Weights of a small mixture-of-experts language model, trained from scratch on English Wikipedia: vocabulary 15636.
Below are experts of layer 11 (counted from 0) of a mixture-of-experts language model. Rows are named router (the router's row for the expert), down (a neuron's output weights, with its number) and show model dimensions 0-191. Each number is 128 + 32 x the weight over its row's rms, rounded and kept within 0 to 255. Numbers have three digits each.
After each expert's rows: a language model's description of what the expert responds to. This comes from a sample of Wikipedia text that the model never trained on.

# expert 57
router:155123109112083153115111165145155164136133120125111129096161134111120164129097115122090056071121086120137124157153091144120133117115123140096108098180132138203173127097158122165120133094151128105091123080137133110140074054203065164152120140108172164145127114095164135172139162137113124136101103202159065112134167127163143104144113145172134142095093171227166076078172089098132106152137127112103134134175137137095108125111163146093179109085096091075163121128140122147233177074074138084179095125091143145105193131122162120070136123162146171101179146138082085103110118144113162114
down5:123159118131235114137120124114192103093104138071141149141121103104079118132094077162120154158128165175120088124142115154117158128143108133106142087122138150142138109111128141146149110152123134124168125129070073154177178140130151044152133150164196165081113135103017115130135070121131127176129134166128109127126111145115122113156125250131131133122113122118135120107090135132135155128117195152070099129123191174132162130121157205067159067157120132128127148139137110146131121128147125126026167158133066193126138155160125185155144127130112121150081139127196129101123162116087175128
down6:139169123158126123082127132104064134143121157125147073113077157095133189115120140170094144129093122135172122094128147119189114153133124107085128167085121148152125167127107106083117144149124115119160164126127108098158121099167128119154140095095108128096092178153129128109180092053141243128204158127116122183174133088131114127133118162157133113170087165160160068094078061106201132126119127110099191121118130085128199098145111168082149127131136122140150121124144098137082072122117165132110178152101160151140131082115129188135126120124168142127120075133233121129076148117142022124
down7:118089186086151131144119124125104124092140142093138142095160112208088229125168168149128127130124051086222163114106067121120166129114131126101139200126128146083128135139148134125175134251176113151218136138107112081142116131118112128143124078103130138176125152137124136198146163125119175111048113201131177125123163174104133102128144132150130109117126186113128121177130127123082137118149117080115135120141128126121141086141167080098145120085130122122130150151141140081112115154132158130207137100084135169050117097141133124162127141114143074125160152181112142141179161128113118088
down8:120164108129135159060126142219146155080127137084123132196121097111155128158051142166117163119115091097166129031135123128111097084092126127179125136144130132177138128154084121205126130156108184100217164104127091069161114124158194095137127135109051130137119161128043139150122063138166181137115168128172200129139112152103124128169122182125106127128137094084152121153125124130128216142124156187144132128161158100063143122119146125108124134136163066185176085062133128100109126148136128125110133152141105128128054102133152090147130125127111137098145133127117156118094112173131131126
down9:111134123159093118104128127135142110191133156043121122144186066134157141080090113128121130069151143178130208092104179142184037164132189097128149123128146174117082130139132128168127177153123107106099115134134127118122132124131225144124118083097194099103112099184151076143070116151095127140166136133082144167112148052111148035120143125108140193162098129141112142161148159090143126150106116155173128105125120137148104100224078079142194117097161115129140122133138119106113131131136173141087114137112177130179119125128146162157134134140125076136111105099128144133164124139131031132
down10:073146128057127135127142166141143158130105104089091102126115119123178114110083111139099150186140173179147102127179152177229157106147141111124067109140085114074127077174139125076095233075115140145119128185120136114158218089147122133151153129138168118127187186149116124216194132058126135164133121135092141149126076130115118109152128095125113126125113153044128121146135131101114093185186124115162102049099114121136133190120136113125153144091131047164121132137133129182135139110120083149129092130123139078128092137165116116134130071136135123097126122165100154107090113126154130133
down11:145098119132074120201146145116114154118159133122141212131119058132080110107130160144088181112112136139137119126176125143143093063144128032141084146088161071162111118076105215133152111135105108130148108145126145140115184135157141113106072132121155185119173136150150015093080134174092118056138217163136146086134083093170126135144153133139122121109093081148126146132130110148148127113126138136101164133120117109130093128207149216100079130130116150139151189107124148136129143142143127178109130115141221130134122110102118104144127107143184096129080169125193122116161117121138132129
down12:135118186133066126125086097108154115104149131190118109140135127125128128039136164142140204139113083137187068164105143131133149136120109133138127115156095156170128130165130086083128153139158117098074131127160127113111125129146148080128099101201165144131080162131142159126125181126226108152146114188216133130092153154142099110126095115227132128097089114134080132126124127144103097113149091129133117148155101149132126125089156152127110091173128143083126100117130138141204101132106190147124130125186165133133151117140082159142121250135181188129126126141088137115146090081218129091
down13:168103047097136129130113150190138128126167141119113176102079092105129120139127107051136078149095141106082126123170128110116121085038129114128184100123151105123206099132158211118149127085160063128110163112119136148163076133155126103136077130129161121124138182126115139103117103165158185123132119136124086125161150191120100134155133127127195091129127129174149122121148137151118102129112127152132132145135140164098079160142150141120131115131088143062005126156209164124255169147172128158087130128072158130151108139059087136110119145101140149120127128111134094117150137137136161121
down14:150095144140157094107066134131082103098127117167119140124122109118100066126153087195121104123131105131117095129140181057028204117092116206184128146091122139120069160146131107135135059094117131147160182195135130118130141120203122142157119043126129115126108131122102142109142141108127080138170123123095099139151110156044179131135139148126164111154136154157153132092068160178149126174175128082122128166124105159100129119060117112126104180156115154121188135116090125089068125111116136146079141107149123113074150107110117115143056137099110116134095082046096155129179125084123135113
down15:157169114137128133136124128118131204130129117109192100127155115126109129237152139079124167108162133094156103136133072098141131131138106140179121129112114129128155080117154143167119167095124103166124129128124117128036132110110120155124140106141122139137128103127144121126116136134151217144120132140125067150137139139102165136166172126063128221139072095132128116134131122028093090067112149059134128124131125131100137062134126159105159215164128077061225127143073095128201123108112096142217181096129185127102133154099128133143124088169132145129123131155110144169118157110152132097
down16:111072134112109180176095156152137129107131126131112109138115100107119135114155080044195122113142157142120180128120155124146163039172178102132122107078017156126166124157158101162110169136132110097118128132077135067120104122098113130133151168141067104072112124146104045165108140151133120138162083145132129130183122152094173188121143129127124137115148050124123129149111117127130074114060128133143130145174147059174129135071099167117097152131200128083102140141131129126131105174141025096108046132147138085177113117127107106118151121135132142155108128111145133178194110133095158125
down17:139086144065136135179139118101069178150136195125133132078122070024143114157086164144138160056157157112147126136108089132117151151124173080097098118162124135133125137082135074120132179163130084135139119147218135149125138142193142126134193129132108140130142076110138107115131105127131167147140125131150129165107167185147131107139196131112124099191155198129145103099102125127188160113148087129068112111060133120130128128074124105149111106108117121155129117139116129147130145134169086125178170126133124115199145218125088145136101072109105175085037130109138050114149081135134141119
First piece of people's surnames, especially in racing results and sports tables, e.g. Trickle, Petty, Conway, Mar.

# expert 25
router:134164111081069114145122180068082197140139130113061132201148159155172059172145142144138179173165102184161169141126144130150191104170138099173060109100136114174136153135137177092192150121133119163145096127086102068143078124089122104053144115075110094200122121103117112134145108115154132107128120186088117152136141175162066105127156087122122128122079091116145145094173101140116093128127076117145090125145100171178099164084133172128135110093061130110158169093171137126105126138117115139127099207175127087103149091126108156132083069151168114106131126104110127135107148156113117126
down1:139094115114101139100142253153095127078086129156111198161139120099107112127158165120132132121062133139065117131140159137123117107197114070128067127127163114161176068146138125126116100128130174131132092155138140107119120128137109099128125052113131120144125123087129156126217128251125120115128126146096134149154129126155136118131142123132095163139159079132126191123126136139076127144110113127117133125091123054136120162105131128128167124162104136181113128129122073121119128142131116216185129078149119122131055185136146154060130084163142133129149053069149130045115150117101083173
down2:178121116163143129114101131107107155141127102137159074114154133117108102090121133102150123085139162124133128084151105150131087132134101130132136177146219168127154154130127141155144075125124155177168164163049090110152122112166137137126107106152206126113128099115138172106146175169191144137157083134132132119208128105073119221124106112098130127150125131159144147139128074069144154073130155144136120193181133139128113108166143110138127165063209163096209187151141126072105114131094133124096075168107100128104107140100116102130129193094117147126139218178105072104175122077140173090
down3:100124134220133130100097086137156112127105095156129108128100118106156123172165142140085180136128107105148161096167145106140193117194165126156076109133121085107127128077072118132134155091130112130126146141160128159142125078141151187123136227175144133136163140175108108095113144176127114145116141118154133099108126125097131135134123090000109194141176120217123107191133133125130145102085113133088142082132106117112101118101122107128142160101134109115134196126151128109216155110118130128142171122126045155137096127152182203131131135137062092096167130128138104118125131127198128136
down4:117227123097166178100183123124137130153184160128138098128154124122155176168109114144103169159146139113109118206145144126091129111142125133085059137131128051178132141153143119133124135183116187112105110161149103127101088120135130092143153119112164189129061170122142131142136107156106154132117130129166111163110126130108061042130121142130093055113161102151129132090077137071081083107145124062138101125212161142153144128078192106073175115166133141096155171140103111189121119120162083083210116133094125195112080148131120104159131087148125126125140147140128130137143125097096052128
down5:163142127127108215185150142110129127058143133092140185241152123098128152128139129130153097078138145155117135119128098127178176163118100127116129038113116125132130133113100123136042126111110123132091141130093068144128126128118137122128162109132136135198106130128148156108149138147134126128128135090160127123134073118137079078077080103131122120073115186156127125131121123164159129088131129078132131105127076152127094077064127128116190131212147131135136119081126139143122092066128131169129149129159134089128129124174073133109077126247042128088130156129187151196095128134118168154
down6:183104088129056138133128074103172167171090137152137076104176134033159140133120129120141200173132076181130136059133144177132156123173104143089124127101145096126117124081125125129146131139093080063128118153127214022126136119151149123173130116122134108122121118151122121108108125123024128133133122157138138160093162135139061137157167062132137118120079056126152118117143186129006210148077159142124128133118150159153160184137128124075143125119141143117113126134115151160126125066084148160089140110155136130124130144143139115123132140122128131092145118093134158132167162108141160128
down7:149117133117140137103160193213141128129155054115141145100157130161172120148204128137139118102097136076159088073087080161086134136118123127140135191115176121129141091144135172121097127085128046151179133145101115129104140150083096116130120170071136113128139146099140139084164117178131081148160127115163128103133037173130102164127070096121175127130185120098109165109068104105111143096123122185140099148150090115152139144128132126094143124128126054125052119091118129133132125129069207128246146166105129131129053165131118149071136106120154095162078139120152144126126107142126083117
down8:158119139173103110128136124101201123155150131087125157138127103125165162090128130113126125158132126120123144126131122098128115057113136112115148229146202111128130106127129146124125105119132173143078129131130127156127112127041127120131131000119127121137160123138101109128143128123126064098107147124129156147140106187131128035124116113097149125129169071116136119084123119180131195121116130127104138119128105082130143128145129155123215128170063122093128128124113058218188129151096117132157127157141169126223107105123115138189138052057131114115115116123172153116109183133105047110
down9:096110095112110158152110103161123194121136148182075139218144113102073121094128088158135146023125099199162127140124116092172152183171126118092105127136097116182089145096133139125128128114128111104112137092102155093129158088161125110125136125130121094070126128135124133106122099144129174076212135133132108202099086138086179137135169105197133133139132130140134126154112130179131180133148074129084120105162132098118073120111137231131117159133095117114133127108173126138128019095072144122126128113127119162130182129184149137141122190103128135076147059137192134147089127131082138112
down10:167127145125116126116199198142212126104000119193104161152184132135095170151168158108126115123117142107168130131082138101060134099118113172135128094088143165132117114060120113127148137092128154163176156115148120063127065189068128144167126120132126107083182128147130134147089094112130125130100122190119137170097083136132132103125135150124141117101111071148189100059128196149173121140112130159141168081117148095091084164147145130064169127114128129127127137036126134119152090165129126147134099053150079151122087117130114121083125132143131152128067101148111086155129126110115103142
down11:105107130136132152109113208102131143098128155094125160144194096217165082121114145192152124152116186093136204136168129124142170192067154051148136121180102123127117131140130180140131107128105146226124120196122095113149205142153122178107047093094127148128114127137099136190148143100128116119159101201143124206091115114110159120148127142140123126090128112101097116114143121157162131111165124128127182124106134125117144116138147089146129141055163105138104140073119085113132123125133134115157150140062156061104110105159123077083129129126070159189149059138121163124117129133171165095
down12:141164187136076187144115081138190137195098126204130059111097156083083128164113128138128102135182022126083145108171141111109127155132166098148167139087138133129130155091111110136123145146082129124146121096128149145133087125131073127117129162119131123128092133070098100161077105008102158134132123174119155167071138132128136149111132150109131141116100109213123129102138158139127136106096146172140158115128124130142124121124165126131113161160129038130111098119126102138131136151177125160091108138134161167072100168191117125069133120090088127168129034121131055167142136107090066126
down13:203127137134115138162132136141113135066178097162125149129123160183134083129096129130134151164156159221119142127063140144129118118152138124066192094049149161127105128137196121121156164127151128072112144126081123125128125111035130133156120030128110060091127131109115128094119115147129128135065076133158082143130121144145132131112108128138128121143142054094049220140130103090126120130162106111111166127174128152187139124134125097130148138141167107121136113135119170163144106119112170163142125156078131151177100126214144088128179147170127158115125166107095144111106169174169133040
Prepositions such as to, at, from, of, with after moved or located, or before places like New York.

# expert 38
router:121161149040125150159087150083143119144122177190092126096100124109105119176084054147106151076222156060130131183138062178119105139118152134113136135155130101072127108077164087101109124105174142156102100120122093145138127067183110155161111101153145134163132134110165101139105095170145047114178104122128107126154106132160155146177160148158147152131090164168151094149193142124074145143142120179136124094170137111128148061110177166099165099110143101104141162109130108171164179111144133169164142161091129094163145074114135071082117117168118187137157114189102091114120114093120134159
down3:129211150130172129148122058131157115123136149126124220129208170171128128141124158113083148111169131093108182126127128124163060097121164112132150146078106129121126110008121076128118127224125111106056124162131135140146075147096185078119128121081100131117149097134135172131141130125149136118128199081143125139129160128119130115170124119162109126106118116130114134182178129126173140127111130160119008138121102126163161127125078152118122125128111129136071129119092127126121118126114129169130168088130035155164128116141116116123135093140115082120189190116127127107135080120217103132
down4:037116164189094164157139091123049159073223126190107150014186067126137108109149133139120129078124130123140191143107145135093130117126127134139166125103133119078136077116135123112130068159127126129117142111107103100090072156119117167110135180125128128082153200151113178148144146120113106145087034180173114127133124106200128129104125156210161132145123238121147106146128129119127120133157119134131129128125203129092130119105100121123108131193125115167126129128168114132132160126105116129161109121095125099113103128185144114129098124131119146107137100122063098077118115150096089111
down5:155128145092129093099127100144141119093140132130133113149154183128127178146103071147144153117132100153136136210121140126157144070170171124104120110159114111125059139086122111136182131127176076123128058125098133166104134170118097144110099075132161131115144147128123120133088123107114132116138086220118138136127127095119107114120138117118078066121133126133150134133126129087128125153123091140168157119118115172110196124087189157000144173094129122120119136184137107137142160181165195076137158128071085130128082220089125048149104140113086143139104124155129188149048193129158141128
down6:126198101139109124170135118139118162051124118087122071159152145141143130130120130133128077128124139132065102164208158193128127104063160118094113108115136082129138134171129120151100116143134134101229166161122129176103153132173138113120228060181095152135170123143126216084142127069131164126092125052134180131155129111129154091128146133129116184135098132084126102117100125101129140130130101131186101163058129134143102139135115120122117122126129095127093069134061181127146121121156160132128132061119122154127141164173166132127069124122126131142132180171146178135177114189207102133
down7:155101122128147096064128137165101057167122214119125128109105121132119145127134129155071131122133113089149130208080138114065098131105127119153194142174125093171128103129069131159083127053112199127132136144116121170075121118111131114158126094186081042119134083165068140129126120144129128134095108147189116130117115141162111184126067137129123145116100083132100096143101167122065119125122103150134081180168099183160126043194124131122068164148063169112168131135118161127128171126144136190132119170092130174143057129128129120181138121112127101137134172130122160133129119128128073185
down8:119142121186142040147145172124126128164143186170118130226104141130099147132119162111126119124012071160133070142112146190166131135178113136117164099077104121157029149137133093109121152151085117130113089173060123122113117160122114137122118136090123142105131112152133114141138124074167136138136131156121160132085139117167101121146188138127118127129105125129110125144082147156140128131153134139176144128085166056132126188087128131135128187066118133102128086097137128095061137085107127191130116131255135094144131086125147135136058127133137137125064115073136143116121127107113133133
down9:158076117157121142096146128061117124146128113110136057139136124134129160132108111134111161136126106116153130115095123128088176105141128128081100130135131130149151128158103112134100142097133054140129123123091092156196167093165161137108105141059126162138136100137067090130093140122158122114112087117154113141193111163129100119168130094146081211133134145118127170129119114114125087094136193141101126094117139080150067056112112159112097183143130119075189115148079116137074133084096255103115093090113136143137090139120132141132000131129124190120119083095144127128160134131063185173
down10:142120098130151093158131145124137073135129172132130128146128136154138123113143125109125094112069153127224181195150119158212166146136103126108146071171148151100126114114137169126129138081125133180134211060160147184123127130155128117132129139134153101128027163143113121129120126083107133060129128151131117133089098129125120188121064117127154158092150184148145135146142175206059157137127137065137130057229154145130111202171140127171133148078137108106130147146115129070101145132120123124155110129118157153136100107149118128190104138138146128160139135157130226188137073133143143115
down11:197106126137124128127100132165168109126129129055155101123153111121125118137138119138122144177122140192091166102197166128105146128128140131150140192066105076154128145098125091109112145125112066146154119134132171125125177140133125130151099144202134167059128087151131097115125132104052103170068106178136126111080106102126152053142144163134118121124126153144110144111147130128200221114132076127142099133188066156133127153126103181087117084129137128128060178100073122128102127189166024128117110158211127148157116120092093088094179135122164131130166108099116144126128156134186104094
down12:136128128131126120109123144111038142098138136219119160094075144101130141105143148145146063082123108188122129125106119152133151150164121131115143130141186139111126062104097122130139113130164152159124158122134127158120118129075120194128131187151122165123115131072102115085130126117128190214157138082120114165123113144132148071096122142101144122126164137145130148125103102063158122178086164158071130153122133193136125159110132084192114128170148086097103169050185119152176108130132149117092138143078150150168255098133123091086115174138142087131130139174134055077145153082123164167
down13:173144126161152166101186140100134112215128098129201178134124110128121137078149112136078093122125119136122081127079099069127129109169156147147100152093172127129089133124035092131097158132165136089206133047125130149111130128153182134134126115127053187124158120111199129127101129102153110136157144173129128134026142111217128144128133146185195114153108072178080114091108117126125131111091163130173083106105108100143155157113130129137136089095131154127094138076127142140135173128104099110123113137127132128125117110212146105138197137108169146129135127127149164129170127131133123225
down14:134119172136124153134137117155143127120138193126139054196121126132135064159128135132124145135134159112128107119119131108085133103115117096095111127079146117001053144168103146134155138164139116085119136223125114135154067129149119114132085162134142088151140135109092114104049143173114086127179130124125092123072172106127128125137109132051168187149131128151130144128179120123139050136108123085163152099149214126153124139171068174131100098089129144226134128134141133129130166144041093128164113143122129132122034124071082138126126107146113105101132110111156128139125125160093176119
down15:158141201150098111186140139100110050179127114068087175134183106128169119132095168092165137149175118143158111092104123140130105092094149137125121176128093134132144133093113134033150105121135152159147077098121125136118165168157142142093113117087223098178133101097128123153083194109099094170122122100110118124110123115130125109158107116163100124146178119143107163127149124126113177132085100082127139152128119087048133116127112166120065089113126126078126140130150168131126114117119123152192148191115139172130128148109184150003077129148032096173129155156124188108140130108110128128
Middle pieces with l or r clusters inside surnames after Mc/Mac/O', such as MacF-arl-ane, McD-erm-ott, O'-Conn-ell, Bl, Sl.

# expert 53
router:120074135131109158110179152143155151134101106139097156100172114076094182059160116096143125170104098112177153149181096126139143093091141126129126079166122110125099100127110082110145189078096163095096161134140146150085129067167085200145178152131162149173130118097148140155137176190124090073153119150044162194131140151157098161119094145086125115106103153141150135159115152110096094066092098138153156119135129157097069154065184117135165083102092102152123160083144125143110097075170104130148108180137183151102186098109134131063106171185158188113119133141102146086168136131126146162
down2:147162165134200144102120104120109090197085200142118137128127123120133116117144131177118104180152094000102128118134054121120146120127131176135139077086135149160169069120108147076125110125176213138121189117139123128135137144139122164149115131108138155106090227106157073162113122152168128092158105129175127139135176118122131158139115129145104163113146125110161120144159104135147090115091141187157122195093143127102139100079140138104094153116094125122148180138068129101122128114071051173130154107138153039128133103084159147084122108150145119155131158132130128145130155192112188149
down3:184112196168118128163109092098210124059153118140097070134136124151094204206149093128144114137128129151188134075122163109183143145144128124201154136123125130128135118078111084088122134049098121124192173131132110135100121119145138160176153172083182148011130141112129120135117119140106126134130123115210089191108083078132117126115111139000122106074097139181139110140129152117127126131111115126112110115143100035132144141146104118135129126133113128098100169128127128118170126128120126125140115180128137099083105130104146103083128102127142131132141127138166076117107143114122132130
down4:104123098040153125130114054133084130155127126109151121198133103178217117129155077134146111191144154096148201115128147124123076080174136037124127197170148134193109114184135146187119124153068125108096123124130111166132031124065051119122135127089090108119087082129110116123132191116139121116181115120116080137126090116123138116107179139176131192057110136125116139137107117130234187143180132126143165129175123122142091119130090132127136136140154128128131151175117118094125126132115140136166096128136144073161124172101125121142131088151128136123146165126128151153133084122116116163
down5:129158083087090183113194154092154083153113129089170133102199150182087136083160128132038128123105104092102138125141160120099121124080104128098158135122136136119130124136230118121131123143041149131153147124104137137108163070122186175157161131107076131173157128177134125129128145121131129129147117180075107104049143153134109129118122126126048162127140108108118130088127088136118130126129126185099163136114131137168112000130109103126145100124134094173206133124114200132119154113134059124060174157114056112088169075136124145089109147129135090100128139123129104132127124144128121117
down6:054079128159155126165135072107104138119196125144121151135165162127128119039118107130132125127126129129166127129067118093131140125154138084131147080166173137127126105124123129120153151118122127113119131133118127160126012094111096160128142154146108205153174114066173130129138195134133073127124140134084130128143134115120103104081122120110162080101124126094051112134145114100203132167100132178130101138127101130203180094169049102060128166144119079142122121144158172170132131139131182104128120122147156121131130191139112126128101078127133146170144118130067136168154132109020221128
down7:076136122043129123157113125176127068118131185096125146048094081111129104088088151136091173168114131132128115129128131123097127113152097146102142128130129173126043145128128061115129176132119135156167163149115098062144102055127136123120127156135132129194155173128129143130127141128125151117127191115129133122128129115128095131126113162138187132122000201168132109130132177205128134092131160134125081079122145113163079156127156095140144162130137121098144129015133119092164142127126106151128134100114163127127172080100163116084055107145147144057129144173156139051113116092134119120
down8:125130114156105150146130124093122127098086152121125129179092109128143187221080126128126125107152131128138172105135115081080068116093151093172121128091132114134112160122135121166151148136128204103108173078133125140093107093146125139129107133105122102134133066114139099139118094067146161151147115124132128112112156115125134178081099218181084170112130234136171156099076111128113179159129130127131133196206108164151135176142137198139042116126117127159118129117144071128130133137132093070116063130118164162154155129126119123170143056110136148129100133097144129134129027045166116104
down9:127083176130122129127134146135141155148091129145204130251151122141087135123119136113128125110113117140157128128111128107140129132113128136138127187134133137131127088137205132128129130125138142106076132113177157068134165127104041126135140119111101167101172128141145209124144111116120119166141069141125137140110182142153127157122158140127119014079054140111111129119139155103125131159148106128123185124126129128157120134126126084137160068072111082123040128167140162114092110182119075178198193152056123120108159176153115122182076135133099140066116056122153138107096133131104204124
down10:138142093129184136096132156089083119136099127165128146115133158092122111163128175130132112058092121156118169149153210132123130149120097129042128130177108117167130111121132116130125149129151046191175133192142156134066118201131091139126140102123141122187118122133126137103072161164087068156149092066129135135072071129159192162157124124124134106141071161129081144121114106113165086135182104070161137128144129137058108128132133143125116111062193142103137124105139137129145121115124168204128085151159146128115163146139154162118132131129225125121104156198184210157130116129118171155
down11:130180056127152123121147129058154110131112150159118149144128106095128153119153080067131130113125123138129043118116100154155134175096203144151124117119165118119153141115150148179103111125105075135157144135111115132131086148092073121169145113126076114149033109128105061161136096100134113099160158135041173131113176047134140129126186129027160134142158128098119115192128059123181125127151160134110127108129195113156133130211108101111179107130156116135123123079106055114166112121142118118080126131189154112160134116129134092129052098148119133140126126124115163074108144203145121122
down12:091079155123193115133130126128201047152103100095116142101130126095133202132131144211121188084125143129164136122123047156153121148119178105151159156140079142071138129150124119134073119100156100102138158127129186111098130134100100126129125147129067111106131121167107122128126026131103094170173061151159119146112134136187139128128128125097132134145206134131116129121200103147138120077125105127128085127162089129087143134068120136137227049214102144114126126145127121107129189116099129091167170125101144063083126102125133103104103112124133142123126151103120144040151120138107109148
down13:161125183130155129137149105164202128137108131059121179113082228098112127126093154106141131194045120099150127057175158156128149130103193108127118101131108120123130100129148096133086156154136176120123208102093127085132092111110110128121079157151139117144113113083124123111128137088128164107109090095124081130171127186166138127076198163130020128133100138129125129121157098126084137198057116131131121136133107131113113150118099071131235118116126152108125119125103122076102158128141130115129072128094103158124131166204108125112122128182132132089171066146115154125119120132086093096
down14:190171134128112134108119146161157119071129133112112093088135064181184017120196180124152129121145125107116119058138136088133136194128123123136085156130099132163175137143110131110124130124118034119165120069148098117137103116178132122130114069144136131062164127169146156147163092130141161155102160121129139113142128081118131126107166039209079138093115116122156131034129093116094192151131139129113127129099142150142145118143142186126083167117071150113083130154111166154102129142082157132136160107193115155124110134163127068145107122098126116082128170043084158114133121146129093149
First piece of a first name or surname in sports rosters and results tables, often after a country code, such as Jo, Sho, Tom.

# expert 37
router:074158140168200044141130163114131129138120083147138166096162111110118171095150144153121137077097164135082177200162154135071157114134188145141140076128148207104109090171116153142074129072122159137138191161128140133188174067122085085131169150107091133113133086152128102103117153142112105089119109121061108183159128140154155123141070121136071143133085146090154122127120203133105177116128117133189130130130152090128157149096140156088130143121094115060082126158131097163066052113080124091111117173143128157191130119097146128101113172125160121106132135158095152127169178138099143158
down0:065149148104155137189187123140123145133132147139186150066164178145031165154202177142141127160089111153101106129074138161133147139172177134156132071183117127132128173141181135109098128091116154153117156146127125145080127098169129076132137128109120118122152146094156110091154060189066085069169060120188158128128170103168132177167117123153131131142057127148064143119121133148130152124116142129196117078112133172130055130131134123124124188128133132129104095117105110171127150136073121111129112138117094150127202110135137128121120110104129161111097146131129125128073113154244105108
down1:124073132226132154132136131148081121150141105121168006140114106120144123122166114127111115120181119128074113145146132119131034134131120122151136078119115128198148128118080164114128158121131096090107176189123180076124147157122098211141177166129107144111143141154133127171120052178103168125146173127137136167103146128174159129160139072129091130147125136126105165070115149125227132111206114143128134127137195135139152102129130101152095132147153135150117132121182107132120130185125103134092140154181133104130140203089109118160087146128141107125095186194098146070168129160128144105
down2:118165146131128175041178166179111139126117147123133112077111044124083123098119092186110128144117224128120122123131113102122135125112106083115204160073131134098108117133082117154191126147132198122143117166143118150109120067130099125134140131111123140124161166105092111103171106140136111145064123089128125120125132149162139139119080115117171133132153143093141135074090122118117089129147077109132180212130121159137120199062131142163133134114118122099128059112151185121137070048119049124130083089096128160117156087065139132098136093122217121070071148091133134116122140174137135124
down3:104126162146138153156024142126178127122101130137139236153137099118148113118135135151123113090127136192109078055162119126130116089122138100066145167173175155146142127189145044107108120127122121103122142100165139071124143182207146223139065155128114128126048126074099075074133130135044133127132121100139059169175127110063152091130129171126104121101127165105131122113118128135117128186130176160121153128165127096143090076115135139113121114159153121126085160144126129101132078151131162049144107132159140096136080151180120149118075087117136126130144147154123136129136118120125154157
down4:129131154134115111124172164163132116130142073089085197078107138141120110135143108121094176091115120143138124155130132102129166164131124039133118134184141075152098084108113149137125190137128125126120131093069127184165097153103161081090099116082201093064110096169123096104112136102116120133128119140139133124133113146090169174110133112113131072103133112130053117160119117151205172156088154129098115070118157069087066177199126088154170122155082139206103185051157133137126109070122118101159128086153097137145092121073128165131147194077126171148126119127175121074096126118125151142
down5:047108162182120126135148120072162126092050134093173177150170093185179075199123129111124071135121171136127153100131106107112153140128138181130144133115130127126128148159135104127136104065127184126134097198154224124123146099125133158159117194124126108122134109085153125142112148121101147078129152082128156209149148206086132128145134149157118127129121245176130132161101167201135151076124093064093144143091127117122113143117131136114086107124125147072127162136145108151098119118119072145124124076140131129128194124134207144137159138112090114120159127181125127076099152133098114096
down6:128097134120097098161162157136096141139172128140074143166119129160126118143116129100133129156205108078132085152138129130103159122089109133145120118132153119157141153134129143119113094119125109139135183124116069145140152123081107140206104066127149120152102104129145071160169154171098068050069127132095161141137098109067197058125145063124134126110139037116027133081112058137072111191153109124140130092183141119122207117127112181124057118132131090160133130123072155148123065124171130079087174145129096126125152127058196105170131108163142130129128133137127140113154138124150124092
down7:125153119162106151125152128117133123155119160127119123155097105073175161140113177170129129131134064128172172134125130107128126105107128102148092122051165131077117157131102129148120124163132135127097104089151132141136135109125103065126160099128181130052128143112160116139132098124106154106114143141000083148142142154125103106203141069120125158134108110111145131141109162091096126128145120127066134106067120130157145193069138163170130140084094130074137140141167127132224128168132126104085140136080147142133119138016055114128086104205212122129082099088141108150128130199127158139
down8:138140122140121153139107164090133115118109128143095125217132137126133083070062091118095177100128064060145161095103131095080126105051133122086137192184124140118080101138136125060193106167120168132128128131134131117131182140127130160138153113127127161141139128100203112121171124141131084154129094091134110125221112133197120117106115170132096162100119123137164095139056101190123161126151129140096109126152119137053123096133127128138074119165118089158132126135080132133179142142157160137128117101133113114134157126105106083232129122128170127139108219072138119100152130087126154220
down9:097134132117101122106124093125159127062128099165128186123127146120199133132224179152106135100156139165099142169126155029120131120119188114140179125181127100105159128102122197152195137127128128081160135132122051080115142096128129127187051188155112131151117147153129127139120125140116086097107128127076144096127122157206177138153211126128116121110135134130153109136126200130144134139113107130163139122122153130138097191133086125162130119109079140146129021137108141139168132134173128159129102061127131126084117132123123120126091031145127101113132128171155116084116078107162122199
down10:114149150125134111147116123162146131125113144162161130047122112192138153151156158134112113123105125128098090126131118133161068088115146128119202126133127076131129127109096136065128089112123143189144122067126078165122164133113116200080078165048161078136160237146146189117137120156142169117151115129118127136127192106128153127152169067138123106114137155125152102130160127124113079100131106106219223157151091163145153145125177127116184113133120124075148138124128133189135070130148147135098045127111141159094136145137147102032071072126104157083152119123144090112118120145100137128
down11:145154117130140169142126127115147138111197068123160137133124159133127186136126132123138119119172129132098080115121126128107119116121128174139089101163087128133102124135115124135194172127171100130134150141142118121127149126189102127096117129140148045154092129138096081149150120127113125104124138159084123137145134053147079202125144082124134083130142124168132136113123040067114108121142135185131126104180174136116137116131066163125110132158132163176068122166128120156131155174122063129082128192126130134105118127067101138171255137184133155168099042129163137081117120122193216173
down12:103155179126077105127070134125178104118195125143122169209122140182142106118166107052144129134111125132127112162175132127137094112124112170170091168124122142148104134085189113158235118142180135130131102128083114124140071143129124156143139112121126136175129122128123109115128129099142066141116176135150135128092022096119110154090159171072151126170150110102142131140173126118115112154158090099138104130106157212081126117120065107165128110126142150207162083092065125130103126118138082125171067091121095110113103065094123130129132109144164162183175146062132093101129097163165078097
Opening pieces of Indian, Arabic and other non-European names, such as Gh in Ghoshal, Kh, Bh, Abd.